Below are experts of layer 4 (counted from 0) of a mixture-of-experts language model. Rows are named router (the router's row for the expert), gate (a neuron's input weights, with its number), up (a neuron's input weights, with its number) and show model dimensions 0-223. Each number is 500 + 25 x the weight over its row's rms, rounded and kept within 0 to 999. Numbers have three digits each.
After each expert's rows: "gets" lists some tokens that make up at least twice as much of what it gets as of all text; "comes after" lists some tokens at least twice as common just before its tokens as in all text. This comes from a sample of Wikipedia text that the model never trained on. Tokens count by the router's weight.

# expert 35
router:514505537527512465480493472478482518477501495513513540463483521458492500525499464518477464529492511555461499523479500500513541494475516547488501527502503468510513468509526456487510502496497522500552468505510481523514525480488511515489491533483501463483501536471509456444479500508476523454497554460561470504490522528503508480500480547482529560492527525501522486475508536453482459462475527509477443509513503468527517483502448478509466500514434462461466511492502479476542477503507513497486508537469498501450481501473510487523461488514502520489463494512495527481487504510508491510501506492496520536523459514488552508481526491552511509543505497507497496552492534505486543522503
gate0:521514534510501504504527507510568524467524489508471487540546496486494530518481466514494484537488522511479521481531516475522529516485520480533509518510533508523471447524456451491530490505456490541530505501481475525476497516480495472526507555466528488510518502470506514490519514511454534500520480537516494507481520575494511473496475490503482495533499510515484522464493509496531478479522514514495559459468510507481535518447448498501449528483511509544480543494516487481510532494511534493489544528474510551525512558513532514515512446515467465475471491507473531477478503528481525530475485500506452476497494529526470498492507527526487505520472502494526479456513512483531509526513
up0:531486456492500509534489499487478478538491481496479504515497494502503517485533545514500442483481488545455518542481486497534496515465500521533498524490462536495504481522475511516485535490471539491489479529489494507508486512548491529477458529529487513444507507503481518535455514487507490452493464541530519514506479519460551523526526519492500500470493506492543483512523504506508528515483488529431468530494510542498519511522541473504485540519465517470496514479502493500522465550516513508466502498454487483487538506466505495482438490503495512540467548532534533514504483505513521495535485485517484524493505534480518493555491529495532521480496515469440478512480553530466504501543
gate1:526498529463481491531504500475478506446518551480493513474453513493476488479497512454496469546469469504492509513509491512512510480464514549506465480513518473479490492496526511462486470494474466521506505506478500459459526522504535492545483509540523470500504511531522502491488523467518543500467516455507526494502498536522425523545450490494526479494475495490503484518514483519541474504468497485525530514510482492496488485496500499517474477558527521498446480498551495504499481497520472552487465499478514505493539469487491518458542497487502496509538540496454509516525486506482528526537544509501504510467515497499502497483561485480512480546525443483478489471444462500498490460466
up1:488541493453501530491512527522506506466458433489521523523464473485484533514504451508477488500511452521481502521507516475494520507514515461485496461535500462516524476534565561507546557506533503482495491481500485478475516517509508522508482496497469481540511484498492454448526498543470498518493487487513534456514498481515501499525472484508494523527537532513516457500567497506526479486498515504483506559498489539507509506527515468480479498521502477476486470479447491528510513524484525530495497477504463513522491494510476508503533538516497449464557520510493528493442503493507478511492483486490489491490470442472520495522504513523526457482515479522523481500462505460478545499512
gate2:472517470550558505504486479525504555482507448504499523495485493550474508493544483535503532557533444483493511522506536526519496480504507484497518492512542476479508436485526494513509509524504520500545497499513501482512474484457514546545497506486548535512526506510486513555527509490544522482489509514524502498448512498487492524445527490502501468493525501470495480523520483461532516511489561473493482529527522482487516496475515527480460466500471494475465506507538511480522467543516483523498479500505537529528463521508544504486494467537489477499495550501486496531483485531463476485487519508464473485451494499527504511500499500502522470488565494517488463469481489507479546507486
up2:506503490485516541512471540481530483448515489489499514488469478495451523480560507514509441509460493524481497524496517526498536505511514514489492499546509502525499476511457578500516486493496501518483476485494492493513491474472499479490525511530524494483463502526454495470539506506525561534535487489497523520532448449503519454501569475478504563539508508524512509496514499493439482530477485535533488474512567510473463495498494509487518555480449485498449525519476531482513510559545526503540497521491492498477495482482504472537453505465512527527501485496472504508514487498502499490527504527496502476513478542514523514506544504531497509499492510494479494524500515475493508497517
gets: "-", "|", " |", "–", "S", "="
comes after: "\n", " Mc", " co", " MF", " FW", " \""

# expert 4
router:519486503570505510509483462510486532502528508502518525494515487494554549531506457476480485555487491556450505530468465505503477508461510535523466471480531488490522503487515475482494504464503510516555487519529482544512472507455468521473511496491515441480494541509471510488448508530514521511453504479504502513524502497489473490458461518564507491509537536485488441458535536462457493476490527529475500501506486484523512459477477483530495519472517500516474520503516447490514492509521490491514499535467505462447489534475503513517485464497505501492486511521467490490494471523520508468539532517494524504514485525533509494466531539499513492517520517517477540523491499513519507542514
gate0:511460521485554418490543497537478508487512452511486483503499502524472484500479522512438471536560493510484512468489489526505449509525511525486499470471482535504487522466446493486469473479488523498528514530482544511462497518490530481516520515537473475500514464493537480523482481505462510508477451502484502471493483530491468476471502496444459474484502584490557493492509518545512488488504502523494499480504525500513496536512491507502553519493518530478532501524515468502485503475462490495479476530502483492473501499435472523493527473496520460469527516498503514519530506482544496496550484510506512476491531501532534488507507542523481510519502490510501549476520509498527512511523
up0:489514518514479492513525510492505508509521514490497507487476494530505537546526490490440533479504484524478488487503546504478479512479495526547460529434486508484538506535467487516528491489446511546512506500485507522480495486521508525525506480511537492534470484465527537523479495497501524518466473523515494500475510469430510501459537492503503506492494520454517522521508533500471539515513479487491492534517526494564486516481475465522493508504483459462531488437489529476481481517499474525543534521523507444505492555486458460533525469489475498448524506496499525486480452485470500504507473530508483502525543500498509484541469476509501530514497537551488516514494486530493557483490
gate1:498446551517503499476509501485544488543509496479522483512521468517513499526493529510525471511504467511526480553482515512547489474488458496523459510464484498534552508487487517532466488522498512528496520522490504499492536439467513473479493468538469505518509469450498520475486519537474485493525470493478519499471488473523479485503494508493473507515503488499545438470533505499422471501490473485549519484520485528500484490523491500493490471486516473516531498521486503529478497506526478511516482515468491537517466518497510501469516540470507537474479514478490532485524471461519558493549498533544461509497573454533489512512530502500473468495480528507512491520509504533497471527545
up1:528511494499453521501482463522478490551536577485508494456465479486509508499457501477574468524475487494508514501486462493458505520494512525512493474542449525518482493497504492502525535508484503521528488472516520522501490489542516467484500496534470482490523521517469527519515496484508548507498496500487479458483513514522533460542492534534486499497502517510533510496479508481532509484497504511495507469545504514497480515483507475480504485490465483477481480481533580507486524444507544473505503491539531466480522493471501487522510525571483536503475462464480548481495501477482544466550504431448478506452505509498507500507495513508530501479529507495504462481498526511479491505496
gate2:466468527518489472512518476527505527480517508506525536478508496515502496484466513483442492542521513506513496463507496502541509538542498475497479522467474527477510486499513527545479493493523476494480494464493487456550537503499488490499480524475460552491442480483472471514503471551499495532490479461501494540485508506507491514527499492492470478546538471489471484489510527478501515507483495489481490516528487490524475525518482502466490532513486502458493514500455464535488453514470506470494502518532507470529490530499465469518515542499497478534478466487500495504469505523511494481479561518497462461450540505526512540468503511514472494440507534525523527443481564520543462472476
up2:555535507554519517527511484482487497480517469509510484469484487447486475512506530527482511520541535496502490450465495494522515463482476499494470507514468464485522533507473521493498506513491448504490486510469496548485463514515472501500501489569512505456504561493522527479502533526493522520492523477505470509523491495502534512533479456491495534488501501531546480424502501491520465536518459486544511492516510514469496507498502548485477505502509491519530517479573501484528526546479480460513514505516496476477487495488507561515476512534476453506494474554493483487536514532480504484499536507463547468492502510526465487520448532490501498524489468498519519532480492492482514529494
gets: " the", " a", " The", " his", " an", "The"
comes after: " of", " in", " to", " for", " with", "'"

# expert 41
router:531484516536505473484513511508514526484512487493516522464469509514509518591541498518488477533471516539478535561472524442489525483447513492506489474496525448531501483499494497470519502470477538509537490462490470505510498469446487501460533479520484476484477542494477485462481488484495534490476519491532471509508515484478509470496484525551509483541524503503478488511506494482479506488473529488475491497509484496499502475521492482513448493519488530498481534530542505469508472519502515557487536533482480469484501493519504516516463524504520542473488461533463510484486501529527490467482572518534545503512529500476549455479512499502507479520509515504524545505490541518512538527496
gate0:462485487491499487506511512529465509524523483526500497486477516510448520585464506511519493480571537480478527496459474495501492469497493488527477472476551546521483499517485497531494528499519461486471473482526498493498502510502495466494553526490475539533513541505449478516496486481490487509517489485523499513514456497521487441545504501549507529540503518473499528472472495486523501488501507480508505465491544504514484500504486541553518448469543508534494528539468491481501512521562480524495477498471516459482471501454489495534486505516513513545519452529518434532479463492508509479508497512549540496529533516529520486514498531492522507508491504474525504471505486498509512492508
up0:531507520521513493528484519518492463483509516495540445529511481455563503520514510504507490487500479481471454493525511501491506524496487487472516545484468510500498466540507495469531504511513485493518511547485525548515521499502471500474484488505475448472525497521536484506462509507524501532513485509465500545482525505491560516478493491485510468478522486517529408538479493516471497432487479509537510471511467464526504498523473525430504536513497492509479518469486488489480526475495512522524521507476467495507514473519474508505523479500491524491478524475486542479535486491487507545503517447463468505515507506480489553542486532514489500496479473504486554542531554543488498487502
gate1:474473519530504461520509483499462552507506490526511489540525505508496486517479487532503509517509476565473496520517475477451496517518519509478505457495501508481502506484492479504503508495516489477504488493447515480493507506494465487557460539506530478534509536468497511506492489440502501511487498502507470533544466504544494536479500479447505501470496518538502503494491508509480469487466552536512513491469488520455473543517497509535491531475542503464502484487491428528486495503469473482516507514539446503502478487492474535497476482484472501497480481473469462523495512560496470482506506446503515482507563528482493458532488496464535468512510490463549500505467505457492489446473
up1:517489542521494522473542413539471500507483467512517523507505501499470545521469531450542442517526444463516550494516490467470492473504447523516478502549515507511488499535514520516493485504537472475535483487479485491526502550520477469533450497463479475504502546550499530454500506505502483473502489500480506499511518478530472515495504471496468492498492504483479537513500477491459459469506496473516511508505511491521495488487467478476504555492477499475504524549454494524504520522468484460513498490516501495498467468498465487495500493479522502488514473522525502539462513520479477528528498505496525459513515510509464464498495491488478494509518459436503510448509480542475484478517
gate2:504524451501459510473517467512480485502482543448503499491436517530545486537467487521530489522517503525463474507482509532467506531544495482494514489480514485470510495491469522504477474499496556485496458512512520479514486477503481544502543478503511485462536513496525477495459469503489544499498516511491433504509502475491503496509478501511536484520491475493523527458495508495500475496527528504493505514519488501439448542435489504531479533483525462494536541537526520454501520444525482519485502482537430486519486476525534526507495474467477554471540501495499491484515472498505496496505495480519455504515510530530512494494539524494502514497502516534485560503493513474496491467472
up2:481498511481476510512489477522474477508510489517482501507524503493456499475490511514470495502463510482492466459503497493487491475454523482500505491480518449487512474504505503507512504497547502524530491539471497508500519482510448471477476507483536581503505487476468541477523479547510454516498487479502545516509495544470499514510542561491476556488515517496512468484514559482501503528491475471453472507519505462552505521515517505490507506509518485493475459470518452516507493572465463489455528471488514569476496517539498488548519488495512534500495514467472476442527537491467484527492481486477507480505508476507531508499455507487492511514513505463537474510525544527524474476489
gets: " ", " U", "ey", "U", " E", " October"
comes after: "|", " |", ",", " in", " October", " July"

# expert 2
router:491472512499505498465486466533540488473502457519543548463472497479482522493467457472494468535490494504434485492498519485514497515457500519546475444493556468508484474501518461482464523499479519482484515522499494497515470510460486491500518528515519474494525499471504457484509512477525523471487502478493454544542524526530509457489491527501502529517520516513476454495485501464489502485512551501496486506537493488513508450521492476511503535519521506469476478579486488482529495553479514517485479516461476483478468483512483514518480501537483494484463448537478534492490476548504492501495513513502503520522521516527520516505500486528477518509562529479466535521484443543515505502523
gate0:548505484537450466483517457521527486519482505474494496493474491500492506478535475510510504521489473475514473516529476536488536498451512509542521464537459454464482506467512471481496491523516512505499494526495509479524511472496483496505498442462488513478489479472496468484518475507482492531495494503465495518484510480488405529478482522468471497518478441512510508484502449495508483475505554541510488504529471511515494503524497520541483484462456537490496452486517463488558478539478497512507530491486453535475508528507496520496468525506516512502451505483523490522513508516477478511523477526472521478467535484497520531486495459479511487525509516527487514489485453548576492492495
up0:546472526480466528490454506487466469497493504516490501471485488470524501486472502518492429463550477543437513490506476509494523503504505510445474480522509451491502498482522483518504484529466519463486503511535474485568572523522512496491519509509499465503463441463544517550467491518484465535488501475496496484500494537488482534509514541507495495454548518493496461502481522486495504518495457518538473528519497510486495497464475488537508498505484491485494504498511495475493494487513523453494500487525491476512521512506479498516499578457533494482459465476502501498478490500502505484500481498524485502535534550495539513471500515445508556521502492478488531510500486530513514462520
gate1:487570529508514514476496526524497530504486511485451450543495540487537514526509467536464495513524520497483510506548510531530509523513533468503525479476512499530500506508479468540536487563506501527523518510469542499513474502499499524491511486511557495499500537493504571486517520506517487451497504537492488533492527536525549499512457511521515482518496502542515499514494518545511469477495483509528440518530491456458500475500514486450485509511511527497533522500485465477481502474549474514484473545448497507508536451510485508496541489500528498495461477513515500514532514473486483501450509506498474503483489500467495453499551504512505470512511456501496510493476473494473500522448
up1:492503533498507526521505500479468521482527525527482542525470525546463530462513512506526493491466477537492524470445502518520551520526523518530507448481484502536523532510389459514508520508508523494489472552494509487498489459508459519493500525473510542493531477547507518486528485497479485480494456491487520516504487490500516508519483480486526525498482472533512520497496504555534523513515500492528478543506516529485467504501480551478482462519498490530547483489517485504511492467492488494493491529492483498484492479493504483539513543505485470507515496562522504485517506468489449502504493528469520527533471510487558515484469466493515477490499457515438525524481467520471498497520
gate2:511464510508480427518501477483521500460508511500479543481479546535463509488505510507523511486525506540518474508504491508518509516526477481515490499493494543542508473539450511477507530508499492484475471464510530544477468494512474528486510452508523526484488522463491474467472495460517491508555478497494512534487472490536487503513507512514567504526532515488484516460523535509478495485508531469490529483462527460527486514524504492545521490478486562518518484488495491511526497475539477532524487495474476516487566538528517516545509450544530479509502518492509474513514492542495495491530496518520542524518487539473457478513484517509498527532490485497518475517487448474520431490509
up2:534477507459499519517497543459471484549475466511503481536464529512509475518457513497440504489514499491539520480498487520480534482512487509493513548514447471518485545494512474519517493497542513498492518497493475516449474470478503501477507471484477471511523493502499518533515439506455513517525518498463515480518467509557491474505485499481546527518481508491501470532492467484521507498487473528483538495522493493441515512448485501538480458507518435535463469533516494487493497517486512514502488536464507508482473518485487514530515484483534500475516505454509496496532547503485466508521494529515482440493523428458510520473500494443497511508542473468490513479521510481535498501498
gets: "ol", "9", "ow", "l", " fl", " cl"
comes after: " L", " G", " l", " R", " B", "L"

# expert 27
router:571499544528495468472470491537507505521507483501518528473459522499511521510487516478478461529497464492460455481504516499495543488472544528521493492518582465481518474485535514472497493469472519534548498547516460500508489469504469466492509489486503482497495529510502514476505496502487535498496484481533454537483495516509540478439498514525515523497506514555466472504484520476472463498479522523477500485509424490515529472520499485505501514478518470436491503554515466450490483541529463476459516479507499495488476507495489521502479478535498511495483495525505483516516493506477514502515541508501524527513476502501500511511512515530522494477519542523537552461469493509528467531481
gate0:511505546516472537455495457523517506499501531511523486509477492467490506531495530468488474501473537527488517537486492474535520491462489538482451482493501519519538523502448513492460486550500473503545428470513516474501528485505443480484532502487507533482515549474558466514492482504509477486494443480478498500488492527509483498511516535500507498501497547516530525537500502476439502498535543519488507473526478487531495521529486494523525486490520479522511500467494554545528486486489477512472492469525516486477512494521503430509486528524506509497445518486495544528512504492479543524492541499504504501501451481496487463487463499568482498540505512495514474477499486515502524498515
up0:499547521515495464512566479528520475443450505508552523466481519486470485517484480496482488508535540515531524496485501505478528519499474442519499492485519493492499541490513513496514508486478512479511551503491526507516494516505492492530486540509512486492512508513514534484491496532510502490511516499504500532492540516573451530466511527465545529504529538499473542484521528480471477516490511517492538523484510472493500491478527470512419545492515484492486474498482486511528439480491478523496558527514504537485512519468488522483472501510529490446521518506526453482531478500487539517516501493503449510448546472504478466525533494527517507480512511512490503457504464504454496489494
gate1:504523505500513473490508474529501502484559492464483522507499493503488505503527489578471539507498501490476410508497480522504452500508529506471508543480514462475507499476480485541523495534490481491495511494484492519500512497547498515501525467507512490513512451534539524498489495485470530479553529461513510504483505483493536487475521558514518496486521525468512515460492473505547457539527530501503520505498458470462515527488493509498485516491514498512498469533493493476488499528531441493437500554513484498481508504526459501473460485504498520549468531493482512500527464515478523489505505546473513514488474478498505475479487503473506460481552494488521518474467466483428517520464
up1:546456495507497491503512473502515494493512542506524508499496474504554484490484461510492522484512487517540496530512503535490529486550500514457500475550503490476439516520565497447500468522480463476496474531499490482473465540483476505493454506503525509457451518488500515524482504505495480505465523508519494562503508476521511529495508513505482519526498490522461506493527499500442541510500510514506567504487504488526515498520525507508506502475467446467516537500505537480486444505489539507509509501511514514493516501465523468493484489512520523485506484538479486548472536514545499478516497519487569489513463524459476518459528496478490509500510488476518538467538482454442466483487
gate2:487439513493497457526514520546488534483523462457553519489485484504514521469472491462496482495491509481564511481511510501479507472495476533502509492516488492487518479542500493457472531469477475491552545465519504487547487446514503521483523507512504539518472477508515477553472507495522494495499504518504506534454503546490519520500500455482503495525490471484515483514472505533455531478475536538478520531500459524477535463453527491529517525500485475481553510521507509432459501490521487470495521498499496481510450494526482516498471461527482552506455498499505495504513490520505515491456517573467489483492484482476485500505476507510488468504537485482449494502511495491517534473501
up2:536518501480487498498485490488485509498487488546510489529526485488535485505521539468492513469518484518517501501519520527486480518506455497483476514487494490508548489503496526519526457483513547530542484478492507494505454544491525524545511463505490514452526471473484488474533508518524521495513528486472462498489506452531487413470545497446498496565472544509472504495508510480543485546523489510454517553505517497495533501429480531481456508487516528513489493508509543502498526535531480541503505525491515505542511497496529466492489480498538481500466500530472495500535441497460474520445483496507503486508534509487494504517495528501500526506535505517509536477479506524500543462498
gets: "d", " d", " D", "iam", " in", "str"
comes after: " M", "M", " m", "m", " a", " km"

# expert 55
router:507447521543542493463482494504465508504530482511511546465494533490525531531487475476496484547512476555493471512479513506483508454465519477521466482486500497525562477484520499473520506437494540499513520504491489489526503496447485484464509510537510456474466506469481495486448494516477543500493542451530494520517486506517513517492490520483506514514540517506485464447542505495497453499517523511499470501514485481528511508514460459519430518478513493459469499513529449484532478485513497498504495527495501496482460491478500488550515472524485535511480534511483501506514498515535480481519517513496533523508492502545537484482515501528512501522562521554478529524497536506502489538482
gate0:577503504502533511503494492508521514476490515505462521473507489496486481494523521509483494528477511496539503482510519479530537483475480489530472507465522465509545517480499489493530499496510514490485551498519470519505504479470500536435527496515505508481528451515450518524494473530479540465515471486493541510510549489494510532496447502475525499559505486500531487485538504524527489472467495516471502483492487492531502462462547488463504491495486457549469546545493453496497491496465519468518517502505531527525482544529534545508518516455501474520505487485535554504513507537458479504505566477502495491528496507523453498496500514552472495494499502497502494452485542522493497538502
up0:457512520474481491501462476507483531487483488505514524511547456469516517482501432475485474513486530516510513533557532537497517426494519520469525493502495488511489514518481524472503549480491530511502527487503521509475468517552512534517495493527461474474475518498463517496515483477505460519470479517482527539467466537475486480528474536530547485519498540502477481547461540504496489524517439472511466501540512499490482490480507477479490486486515526512511493532457504507487512486505474479496538499502505484507534532500512517503456467484500479464472487509490518479465552497521526480434484497498488495536459494466506483500486512470494507505484533483516449524455541496508512454476
gate1:488486500516507475544545534513496485501530489548471474503512532437451489499494521520503544507507538482502490480500515525469519457467510495504528490493474527467532522482475480473490493491497490475502543530471526544496480504469527517513497536531491515488531477461496494476491501514499521505484542488507502500510518481533477481492479513531525500465516545512528487482469544483539491520466537509502503493508470519523445456533539470492512497500502455434503506498500522554492521469493472491504502493543551448454448468482536491498499493517503526467474516477533509495514512465469515507522539489507526482495510504450477505496470515515473538509542527511523536484546510513538514492549
up1:501500426485510463515503511441528543470480498515554493510464467501517555507504499492484488477475452519476513469470472481534472477484473503502495491505528508504504553505499482512538466477464511538551477464492505520502451496512427508498504486548521515509500482506491494489521475497531494452582500554512511474492492469519549510509524491491506499540522467498507501541509486504488474469514500487492461486518531458498508506507490465515528506441474524490501520492527498447501511494527515466502519482474470512491486509484480503474485505458486517500506505472469487502464462549513522462453513518480524488488486496512524518522481465503564511474507492502509468536528516498509487496493
gate2:498509538508495511542518523483539498454513463497509491487499506509459531539506500481456479499515489499488460494519515480545531524499483534476516498498509522544531476502525563541477473443443497506462476496493530479495470536533512518488481516508482495504507510485498495512482481485513487516482508458512539527514516484481449530527461490479484514475474472511516442535513504516523430507487484487511511487505449459461451488497490481494476484495486509493443533518517502499515502515487493504464451514517489452525507454473518489461462512515523546502491474516561498486525519478540522499522534524500504470499545477493501523461502514547543507504527513519510498476494469515486510483454
up2:527488478499516480428488524479520496482500519512483461489458490464511485460530489525499513504515528482511460503456520527450516539517522494474500520506485471490446471487488490506478510484560542521461522509527518487497485497499492531496486500478496484501506497498566515469486532506505505464494497517528493481484518511495510515472524538514508478576488520512522491506528540501490535497517510474481506479517544524548512471523508526526508545525538492500504474501531456511486501537478528479496513510441499496516534477489504499460543505485518542489473490472501518561507515533490490519457524495521512502486472484506453496484544470506524489532523536565532530502502558536489460484506
gets: " ", "-", "–", " n", " two", " one"
comes after: " |", ";", ":", " /", "N", "R"

# expert 63
router:516503516518483506469483455510495477513506480510520491487483506471558495555469468514459491543485504497495511475495523516512543483470510510527520492522476443488496478491513499484521519488460506522519543550496478521495506540491461512473500490501554481481512516481493489510481438489494515532444499475521480502491534507499525460474468532511539492547541475526478493506513520469497509467488510508477468495514489492498486448517473505519516513484483504483528484497501484484513478492532453537462539511462509526474499544488488526505518487540483504478460507513469557473417488499572495495496507510539506519519483503515530478482474516537493506509509540524494540451507540538517513526473
gate0:502519518508519524442439461434489487475500478472524454483462450497525451525526527485513511531519442503498505455502542504507521501520491514494487483459527496488483525466507485488507511500461490501466506527529487518525495477539523477504508546515515534469524516462461503517509502496483518519507480488510506525497482524469519520491509526500508509518539472547493503491514512494542501510504529503461516518511516431496525502498523512541492513487521519480479552509496492521481486531485548518518507485483488544485501484505525511450483476514535517503537508509559494543462506516511455453515479475515507525502507509490522560499503536475533492514502535501509487530484547498513426535498
up0:522450478517476502471485511485513511516466490534490502482568526501476500481488478495527492553523514512464520490509512515556528495465501479479543481510475503507538522493462486523499488582465545519491482530534487532493529500516498504537485496505461532543493539512446521482529524465520449480473491455527485497508482479528526522543494468526513464494478505509480516520540503538531477514465518525498482486509532514506508530456496461465547527506508525481512514480513551482477492502475506477490501492563508499506506494502526511522491520526522488508483518510498461504476490539486530516521463463530547502523547505475453468514482508517489494522541478496478469513481469518477518509509
gate1:510481499504489472490451483516509549506485479458500526513457471485532460529486515496498502523487523474519527493507503498496507496474481458486514494482471514510492536474522488514505480478501516506498539545517543521521481511512526503529497492502502522477458518497501504498482472430468497507485503486528549487512549475511517487461465504513491473461542494514424474511487524488488509499512481487513502479484457462535506470464511488447526542510498491502489515509461509476496445527532501503478491513479506513473521530493511529499519490525481484478497480547500435486503560501517550481480468488496427517474496525451502536486521505500527487475494522501500572430510527465498507488513
up1:513476482525502538473467531521486455464493536526499561498530518463488500531529530506517502526507514550502511523489512501538557533507497525453497487527511504513497510524539530521517480550509504572529454471531477510511451481471519485498461522490524447468522489548497512514472505510526470541481478500490473522463493462489500506459497491522500531468497544544493505534437510499482551488508513498508513515505498478456505498514525488552477503515487464491490458555508486443458510498523524499522477535517492479511526499535487469517513505501502528534517488457545491478537506489487487449512534502507504479481489492512470488467496497500499491509504486488506478510484524488481487474527
gate2:489525498496517519437527501489537505495591480474479537482507494526512506518486452511504531479488530508515497507477486498517492492520556540506487540514498515469493477499531553560498480507492482508526508514487464504468495508508460539498432484518466485474490503463490476469469478505512493512489493507535515472518536474526532473465446481477516495483520501527510497497453498521511479523522497444496498508465470491506504538502462472485537520493523510494509511532428461501472521544532468458519494522447502517490497534449511517552497483523468517490487535505509481495469497502483476515476517513519497493515497532533469532489495528467488461515469504487508522492490532543511492487498
up2:513479467478536538459504469493443504494467522510498521467499506504475497490525526447503517489484472495512487529505465479477513466494480484478503521538517516505532483493517479492540502504472514497538494479434497491492522499484484480506498515481519490509485485518534505507534459492501499505525534487525514478541454542507494524494503488449482513509464533519503513459447492465486521497480528513459542526445465537466498540463509480505512485495477455539509501498489509538537483521543537476540485485522472461479510480523546523489527480479477506519498470512493444502533503518525522501514470487522501473457528506564529532493491527510515512469505518573527467522485495522472500522517
gets: "ir", "on", "el", "v", "d", "re"
comes after: " V", " v", "v", " D", "d", "V"

# expert 24
router:540483531535537472466472451507453520468523492519515546479496510486487511529477492469450470524481486533453492497451536507526484498462554520496486501481512437575521456474534487457503514466495517491555508492473479483515500493493463511489524501504492461485499500492493477480520508487506498491473515453499487535539496494489485481496467519512527503508520494526537511517526505488486476494471506505499463507497456479505535497490486500506460515482509513525487556524476464474519477503495474494507514491468532432484482511482465523488469480515464516460471489507484526479470472520517464506490530540493493517507484520497537474460530497533518511504536519490491539514473558506512543525485
gate0:527513477484554494510444564508510522475506497492484496495522529473446515576501519483480508479491527504480479481473496520498463497505484505482527500475508465509468542496477472496456504516480501483482501495490520500469495491523487461457539524529540473530533527494526496541490488492557476482495509522488444490496494497546508523493506508566459444502442470519461466503486483538510500501478519498504476470486509515445471523536482490565509542508467531531539466498516468475504493511528460493512518511488489489456513493484470438504508490517508489496469483508517478517508484483520488445497502501514522516523493538536496485501504495507517493485473477462493489479518498478458488514474
up0:491495444510499516449543482497470480529521514486498495481473488527456472491502492519511487556500535586476492498470548505511528476506500515444526519456456471496507485545473548483509485482518534528518524486481489460508519488497508443522500482493499528515490524536523506512471488514501501462465520505470496470526534506515491456514489536501505473455493519499529475514489509525498517488454486494518505504534499510515458504502504499516528481469483484466496465494455496465477491473487492520529512515527510491462483494558494526457509468522493494499538478507460500483493502503530503529464564511508509518474454479531491455485507488515513526518471480523466491474500509532463518433501
gate1:477493491493505557492476490495480483470497512528502489518532522560522542517518506544496464535505503518491526516499495493477522492528545536528512489524505479520516496490434538475517509498477523484553510522488445527530472505537523460513479494469504473496474497505465509499483499490501483507554522482484524486561496459482480539482492499465514482487519506561493502544531479529516485516486487529527480551515487490505497515527524550479477471504530491505484513510475492475551499526478493528508505499501495500497519496495501489517469522480504506454483491447521493491510463512535472481464457474494481584507508522520445455474566484515518485484517469485502483511495501459507495532470
up1:524511482499489472487532518496494510532462466446520491526516484521478520532526488523449431469563499485493476484525503503464506509496508480538531506465517490515488529490492539525552468522488482522547513478483533519486508470478505503526477535523474524476504493492506493514488519454464523525497483477474519444519515506558449489507516514521518492505525466491561464487489504541536504493529506524470562488508541483469491545550499507499492499471466504473466480493461502513488518508483470508476480521482468467479508483508504518516482519532530472483545484498556506474470505525515507490481512473516510498531539478482479526470502505465548477476515498524501487486534534461507496503479
gate2:499495517537498511466457518562497493473476527514522522494489528562497484538496511500518489536518483506482496488532510465508467478481484497489534464513472494540416488522479494482516518487506492499505447540531495485526497512541459456509486499494533451529481480496530481510556442501497495481531532504466481483484500530521536499486488496510481492465485490504513526481481494501493421519502437535463482521525503530475526509508504505514504469496474503490548512550473483498517459516492519529496495493497496482496472509492482464485558511515506512480477508487479488509498470459513514503481462504508470530500455476516465477472481505525506510484463492536457436477507495531475523483495
up2:499514508500524504429478491470477494472546485515498490506462492498518524521524467494500492545508522521521524492498523557452521515507466473499513540484485500513509486520512471461504516544519453516507507488496464463488484566516475502491503460483522483458534521488483515515521532514481538496545541532506458511473491495454522432526525515502488506497508482513497513524511526481459548483500530524525458490485478440496511509480498463495508468487511510483493487510551529509523525479484507485505553456543545510499491516540530490512509504511497542468525504476475504455502482527507466477484544490512508513508498514527507469507486514508503486496519463520503496502582539467470517525507
gets: " S", " M", " C", " P", " H", " F"
comes after: "-", " (", " |", ",", ":", "\n"